From a checkpoint of a small mixture-of-experts model trained on Wikipedia.
Size: width 192, vocabulary 32768, 43.1M parameters.
Experts: 128 experts in each of 12 layers, 32 GeGLU neurons an expert, 8 picks a token, a softmax router, a shared expert of 64 neurons.
Below are experts of layer 6 (counted from 0) of a mixture-of-experts language model. Rows are named router (the router's row for the expert), gate (a neuron's input weights, with its number), up (a neuron's input weights, with its number) and show model dimensions 0-191. Each number is 500 + 50 x the weight over its row's rms, rounded and kept within 0 to 999. Numbers have three digits each.
After each expert's rows: a language model's description of what the expert responds to. This comes from a sample of Wikipedia text that the model never trained on.

# expert 40
router:417489555588493446478549505554602511475591548420490445500383436445461425473568452620488464476469577540585457506399514499512453490528518419645561421505561617469517485421487498564490544583549560547423480494486551534519482627457448537489542509545519490402561494475502543543515566476528447401492531433537451416432489418468531460505529478560447470497547497556484505537509459503509472564470500555418535536582563556575509470521435496516465559493470463571454493449497558480433495512525502451617585492500478498514482459576474420466531488521477445493438537447529443515534505526493446505
gate0:509390538462543476486511549466486510506456594548468496461517468458537479509474487481539527480519498536526512401516523480579485442481477413485429500536430498492431510417422586488500495427483476420496418555548547618459442526442536552393480538449393474491591485510426430492496448477518486494405471517478640488523489410518551578478464455410424521489508489533525571370467504562543524571519401547412417437536601481583510463526553535523441467464534507545480549483461384453499574506475497531528537458541580559534468490484489472449476433421533493454551532452483404570448475444539525505
up0:476469505511459514560489498533466513527539456474577523425401517525529539486589409432456543466580504460550487541584595412498452398528518529488580462561497439727569497484449438489463544553504493530418526494491433496390515530523533513441443485478426465573553468515508545493482574517499495540596498457576435492490469534461537422602587560542417454497504503523548519487530563468405522521491467518520450505481494619506481450509455540489543501529465535525491455500575506528452451558453432523530493517488524471556454502569608515510467485521536415555430509502420547447481423617469448514
Description: Infobox field punctuation

# expert 41
router:537426488497478416540532453530486493495464476567502590532539540413522505474507456460449513447573388506539564528548569621496525409465544483482463583454445576431487533453518462476475492481481387412434484494551590450482566558481538483473499481466501506580575472465447517487516522573554595446482474486471580492485480462560580438492450438550606448459501421583459495549549536501546515479481372512495420432503552466542500536467544602530491517514599500466383523530534491582550500528545548635508467521388549562482476573541488537441496492447472514487515460529494403528442581522518482495
gate0:514480457531446546541539398494563477484482504510510563592506477554522469622515421368515546488564555434520463517538522536507566536387495519471411423474531482467513587524550497502550435452456532498492522434506473472470481558414534507460469449535509390516532534478588646520616433450482528533486552454464575537487599450498396548435546457584454515545544466411501562385548469511524428517481577456462566453498505468562534496467491504452474511453534491502464573539516544559549536539529454581449539475538483436518475553537417495541528546543441458494496530533539568376458442530491577524
up0:448458571450474479439484558523451456478469525412415447458561497433525547449468477592453425459444522504448493502511503450480446517550488553526552622507450545567511427518525497545496597569519463485483440607519540498583514445541467492460552506447564458559467489502504446496453590567639487459488384574506509461467369507483532462556476520484503544499364536553539505552514429543554601457507464488490511524514519561483441436570564501594505467509431568547585441468480463350486506471480554461442561477472491527447456500504543370566479512506541495520526456534440447524517500508521412510
Description: Title and name words

# expert 46
router:530513525529564466607487432482522496533520454505522548512448552636512573492485468586419490592527367473511532496615541480463573458429498530478513456470468401496463449552369520569533491443465452517530518522493548561467398457512449414501539525546510553504511489517593479486542456498464436383512489453439456525409588563596456562502573518504508512540483425544535488557457418512511500490479470491532494518495594478468485506464420534520436478490558587448432490520453480486551420577548542528416518527450564554520438467485541550528508393522466544544451545583438519540436600520457518545
gate0:408478510491439506544545512535490454494498502580519496520419579560538498477464502519582485514575465479502455476473476535538584460464550467456545452428482459494526357476496501492468554538529472396545526491438475607545579519514487446555482536514432454403505405470473430517513543437525487531498508496480566486493557588418510604463580438561493545503557579444542489464378460480499601584529455552440458479519495465510465403562501471412512507476497577540483447486426543523519555480508486485591573510644491488550519438489430498663474478455540388518458490511555567565498547521467478515
up0:466497520528456515483428481468472487438440519587508396442602431523453563520536557525536491487427448469467464554523482609513486495545556563438526510472527516506560464546515482518501646462490546512502534465456542464507409442519408464587462604468520514464498514585563436580569505489469606449602435483465403554556540586417407433559530534483475536517452510459493449554500454507536485495391512411498519499542533506563487462525526452529573445488520504522472433528512439440436506474556487460418476510415455401474430505546554560518526492454514470484464385539440572447544475553577570451
Description: Relative pronouns and conjunctions

# expert 37
router:541514460597541523564496461563468496519545520512518497531561574631495514537543488533464525556493459430517578527440587574433522531448544528453479459478480483479428473497436542469601519456470445448527529511495481531535482533502445509554487493565496499408431505429461507464555475511405498519417546581524509560493539517495410691496446396523523506520451558403454459458445474492530382474512407478555485480447541464467611481526435487471406502472519610527575514500399522477482485593468565538493506431427555519541445458451404459466512453545463487527414553505481595530498490517425499527
gate0:499511367447489445519514461556515446580458454481445494441503541474430548497446481429506598500468526483450471405489533565497442509519548471547468556529395447410554545535554456437405370519512555539532540526560539459452503489545580420474410537490454533493581564516499439607495457489478532525503547509422609417548553454496526534534434528455496505514603526426533473355532535506481562574507469501458498520419532528539534476439530499470500500500515487481528508447552518437624405490474569520541488609542458414454497474530465562485511520516429465490599446573541515514461468549474459442
up0:508510601514529496387557583374400511468496558470597443489524470481517466459464561496545446491524521533553461519478460487532558516411448479417517474477554551495477520509502548585535680489460548433436487495445490494495493522429452532542572415479582416506499443567571511432471505506569537418506447491465427564446412591448518461511528520439444447465451468549446483564427407497446565419527531585473508450522426509494495488568495512481545462502401502556496408510512540564408543500516489484440504462553505646497506481580519454501474534455475501500524535470481474423528466450547552542
Description: Plot connectives and verbs

# expert 12
router:484561466444540481516586471444449494507520575559606557437508509552523574499600416467524487590493453526428523572532575533463532529457486535428425535428515471565551458537466504427527519474466538428537533411488498590520494525454494561487532512469488422437512478469433472516576447495557508456473547510472411651468487501523480631557489576512551475517568524458511457451401490475468569501483459519510479487601456539489535459603469529457458461505460521476519450576418468486439532557460566476445420576401530476482423522449530471414492412513469446490534490447518646566562489546480515532
gate0:547493589565550517481516428513538536553444429463523476494568453535452534509500502462558552474588502427533503485480456535440572630464549577519469439531543460401507416369527447430497515469371536542534585539452458483451548488560418491461458513538538508501527523460508557453592455539469493605502574515485408445465457557501523469457423512434500567550522587452534585563534476477523514505488450454429478472498568462529555531548561516406467538431531456507513526485537485505478532526422539508520429544589393505501456469553505496482456584444597472436525467442559454385571443536522469454
up0:522441480495500457456524608485570456511474490589397483464570504511493442577548523479439447486526470593532499537458514464509473412577521453387534455478448493522484588514514476545538488510491604544477448515455515432490483491450500573552577489437503456446507531551557479541518608454521458489501489608497608470651509490507460598456526480432397476479464446557506505471477480442514535482482497535527538565454418429506527460474467476441499481455522594433522427440529509493558463488522507485508573498429617456550568541525499479473576536528409494561356529613484456512415505455462592493
Description: Adverbs and copulas

# expert 33
router:513534550623445476554469543532538498428491503529484454545519552499521477429541552547418452423472518510520625642507551569482491514517455499531443478499591567472448508520501468556493501453548427361516446394571461541526428498433483551455503540523540514485413505495485553589517423590557502421407518504617418558438403478546467530476512453537448465403576540530404498540517520505545543485491515431585438468548549449511472496548534536437513524435493467485512513486433506529437507559539566529520503509462424550557491552451442562445508449490446437529562530512448527495603580492526452530
gate0:573509543505510534494525511473654523437461548635517460464516470518432494441549580484467495494483577558490504535593497486451453508503468569453396428548516535444488436488508436486523505602526491436417544456501418424465506498540538518442498486484483480421462524480462472452528471535555471475515462478583447598512434399548511567471571543404390369459445522482473582561443518466525516441500455429406529489450520466535526481526482451471526527494514460534561555577458517475452477507594541508374455439440452514572462593496480472480429473543572443481455508523505539465574523406566479547
up0:481470473493494428471523486517500532457456422551537488511589451555569570519477604457418581565479468425488539499625585444432494375601470496518499453544449537470486491529566411460502488590517471439468495491583524507429464571493574428471510523466463513504464546434487475517553511494526577444507505527523546569516559488418512518466483453487599427460463507499461598612607448481500449559564524527437491420463629473581528484450529387482471446516470451531569527409465525544467565498497557468493459539476486581460551540545512444457468477489467464539498466519490491553487448364520510580
Description: Role-linking prepositions

# expert 62
router:599576481512541495545542464464506504453458548523530522378456484531531512565499487460483529540450490473544538483539564558449518480371406518448456534504412453468508447590398531487540528460520485422559536441502515519502529514419503500483548522565470388446450449457538513542436398481455542471425526562435495570512461496520360626468497461491430477603445506483481470485400513475498464605475528575437606501459482458472620427572491505471485522561469588421478504461462513527536514584470551518459440490486480541545520461520454426540498459475436448593475505472480622539540523466486497545
gate1:425538521470549520454462419417528456487539516481475536547550541467523570565514463471541539594466496493510483499434421523460433515459483528378482479495491457548555485427407439389493509576472549615553494414498355456472539445554641471437508531486505537407520563525419447504443475503474480487577488497445466547551450535538520465510516547481542473458530474486529491551506513471465576581563488494513505512472498480512531540512537556481587420559509454442490509518491468438462430520583485509487503414477424496580437527523564482443478572510518518481473473705432465532428549578446538419
up1:525555467485534557570539456462438501449570495495526470481526569496498543536451580575549509567435496467506531522520400528468501533433422519404489469455449494565522509484503469515531522579422497567558424462458480459463440466480513536522540570598518464427437497487455441529497579502530494396502514457468479545605519596447486554496484417593545376524445461435484413490430538491570572582571446494506425460513497422451513476577477518437555505528462524456521588492407421441536460489601517440455427522406522505449452567525581493557477407535495458513471553599463545518492499547448582472
Description: Verbs and particles after subjects

# expert 19
router:516420462476439444501524417518508496482543586445511545456502460453479534489556541535505447505535482496510469377443479533471488504457426463370497454547490534579569556555480414449520540585517419573597494412488540469438489556579500392441488530570439478444453383441459397516527500583459482440510495489444486478499523443494459418487545565477520495487463539509526465542485541483504583504468358537504588452438463537576547463442441592467544494542575519550452530486545555529528464575514424447543541486552432402434521475439519530490498589504493575527510565471508399538546517516470462429
gate0:474494527459467459392488586586425469494529545516454537446511561442474480560529529489563534559478372533605487419426558419478561493488470457448493573467483586527490543527464497460492495467444497446568555466537507540507569468504547470405577550459434495462459446454459456425433522508589531450515498620515487526600545476474523499482432415541539454523461615434416495517499502502510451472553474511477550442521506499546586487550489569476486400562486524407581502476468494596478546476554481432528520579535520515482541455495466432492543528423513561473417484535355434614505556479492453497
up0:516458352525534539558578450482524506575483512462547466508519425502504495526428502461444510487507478486504570505550484533448460456475500613484444453501498443537563475452496540479471416417554512494586507587445480377474499422599426474575434543548487496548471494433504476531488489547345481570512457509471519421506521549596394558435444480461453462489513480487482558550407507575501529541435520495470379487520506414481581519553503450493433543458546563396497564569464496523583482474498490571461484438502488464603523496463514547530529399477573505503452513584580527494566465504427557528
Description: Field and count nouns

# expert 28
router:558564571596510515551488483512533502519597457462432540577554525526499540515450448492406516445521483512455600462507524520474488517514537468524559447471534521458416491462468497511521546433504429405561563443451574399554483579438423528543524568562528514438440419515521527550460471596555551562491503533588463506499493443485441431498551519467501514405459525601395538498625521508586517536461542474584404566453488405485499438501480468564436544486501486475492434489576516446524475540618601539510476484426523515542472498468441531485531476529399580480435530589481428500548493575548497525
gate0:482469529516497403580545432504503488414532489437465484531475486521407443467533445468421447401511373551477511572505548460433498493409503506566496449528546575460474514513400458540521482540450480528495517548584531490560467538492531543559468458537478543420625486548561515566494477570555568504458559410546485469461545405549533371500506563587509457597465518525458437551478534539492457454538428510462468583539463473403525496547416481511520523536539492421443567521483469496558520579509522469426548468545533614615511408550458510566489545467498557490441533504431422489528440521441484503
up0:450546540505471519440564496609572491477564474467476458514541529477560431444399406449483510433514467506531564506530500445482431477510601418543558433495579543448466604547423423556407522520564595488517494573506497499468466513458481535570532521533525594494579484495531502564428545531513434507469505416529488414468565441508508524536457546523548479571512566632550551520439501519519507496518407656512517493483446517560468431528472478472549500522542451424528583434557434475453474459398426397433510531533550501471475463559504495577485453477481534462426405446500520544531511564503530536
Description: Prepositions after nouns

# expert 42
router:501487530426470439514547456504571534421480494486529568530380513403424488514488617441425473557612542458501550458525481459565431568496442541554468495525521540556616497433491461443505470580530467510574508505496521504434580470421557483491385512508503477507541449518547500576584517507473425486464447538478572515381454485479487470436501610537427520459515478521524495529519615505399563492514539466533549566479489521488442536601517479551497520590516465483430464522487600444500468530610529512505532501479476513520508524452401585622506619478490531491536579468498484464465511530520410457
gate0:502484532401490463522523415507560533456545499527536480491473516492490543500587502459568433527544529507474583447498514517447507507512550403540526524497447532473402527484444407538525548486529470466484377499427449528452547531432451533560558471503448600457526515482488497476485507612487496385491469464566426484521458579431506459484633523502508588528515457514506482489502488485439491540521434521549561502559541553590350493488549489524458614444502577465537464536505498448435425472502437496496372495558522597454499523522486533587549436541475493434476588474436493416531595632566509451
up0:515451526479499448589460486499557504489525521531518499617529510522451488471563555476467411501472558521538488435429582450477504478501503390488458506469504477426451476456493462432545522494482497545551474563424490466518518508451494583542570503464442535474471471520495500475589461546552445460478436567540425496493521566392488441429623495449443531516469472472474489478512476518478566583549433526582558532521468595591386445468613454536428596466492512508507431542551452457439530561533448470431419482659517550466497490432499455533474436540490522452471577466495432537580651550517485443
Description: Section and statistic nouns

# expert 6
router:495565530566526572491529491468457499534547516562551411538510499588534517498561550481490516564456469477590560501427576457538505479463498562399464451460487412529479405541505606477448504434423558363572532456486503506486495520421426461481507467553463450417470496476424513543556490561468453486473516555560478595461497569505424644450459389537470483568530540392504463392509493505479471515499472488537481464548533463393504510588451532517487497490505553401477526445461451468551570591480536419457495499434568515456426526514527472487511371576471454553528571500453567534488499541507469519
gate0:319544541590521480585578456563476480517545445447498345566468443487446484449489518578508532469574567513480540609431449507546471466503497575471580533427555522577498523442441487479499530485404592471526442469505482523418479578511462565465447419540537440458522527529448547482564509550437511606462501473520424472456526511525491466377628480547499432532552556496458495481525483442468513504485427441506470558573488513519396479588489510472516500484460425444512469525469413492492576529597512461560467465423486535541493524533464464556531444559425440514524440504442517533518491504504508511
up0:459476614576561414539501561525410522345538542348502508411562542513495517530473564539570529562578467469497405475505405569516450460455469542520516553483502440494446563487508483586549527506526456558507492473423455519445567510554520506476503554428573534516507482566457540477542471448468535476529541503530416536549589536482466445472546474524471529447507523485514464487417475488536487489529437507530520443476537524544395473523497538399506649484449529488539459496459456548637568464477505525479439445505549493577503445528490410461523504435549494489495393474514509478539453533406373461
Description: Biography verbs, possessives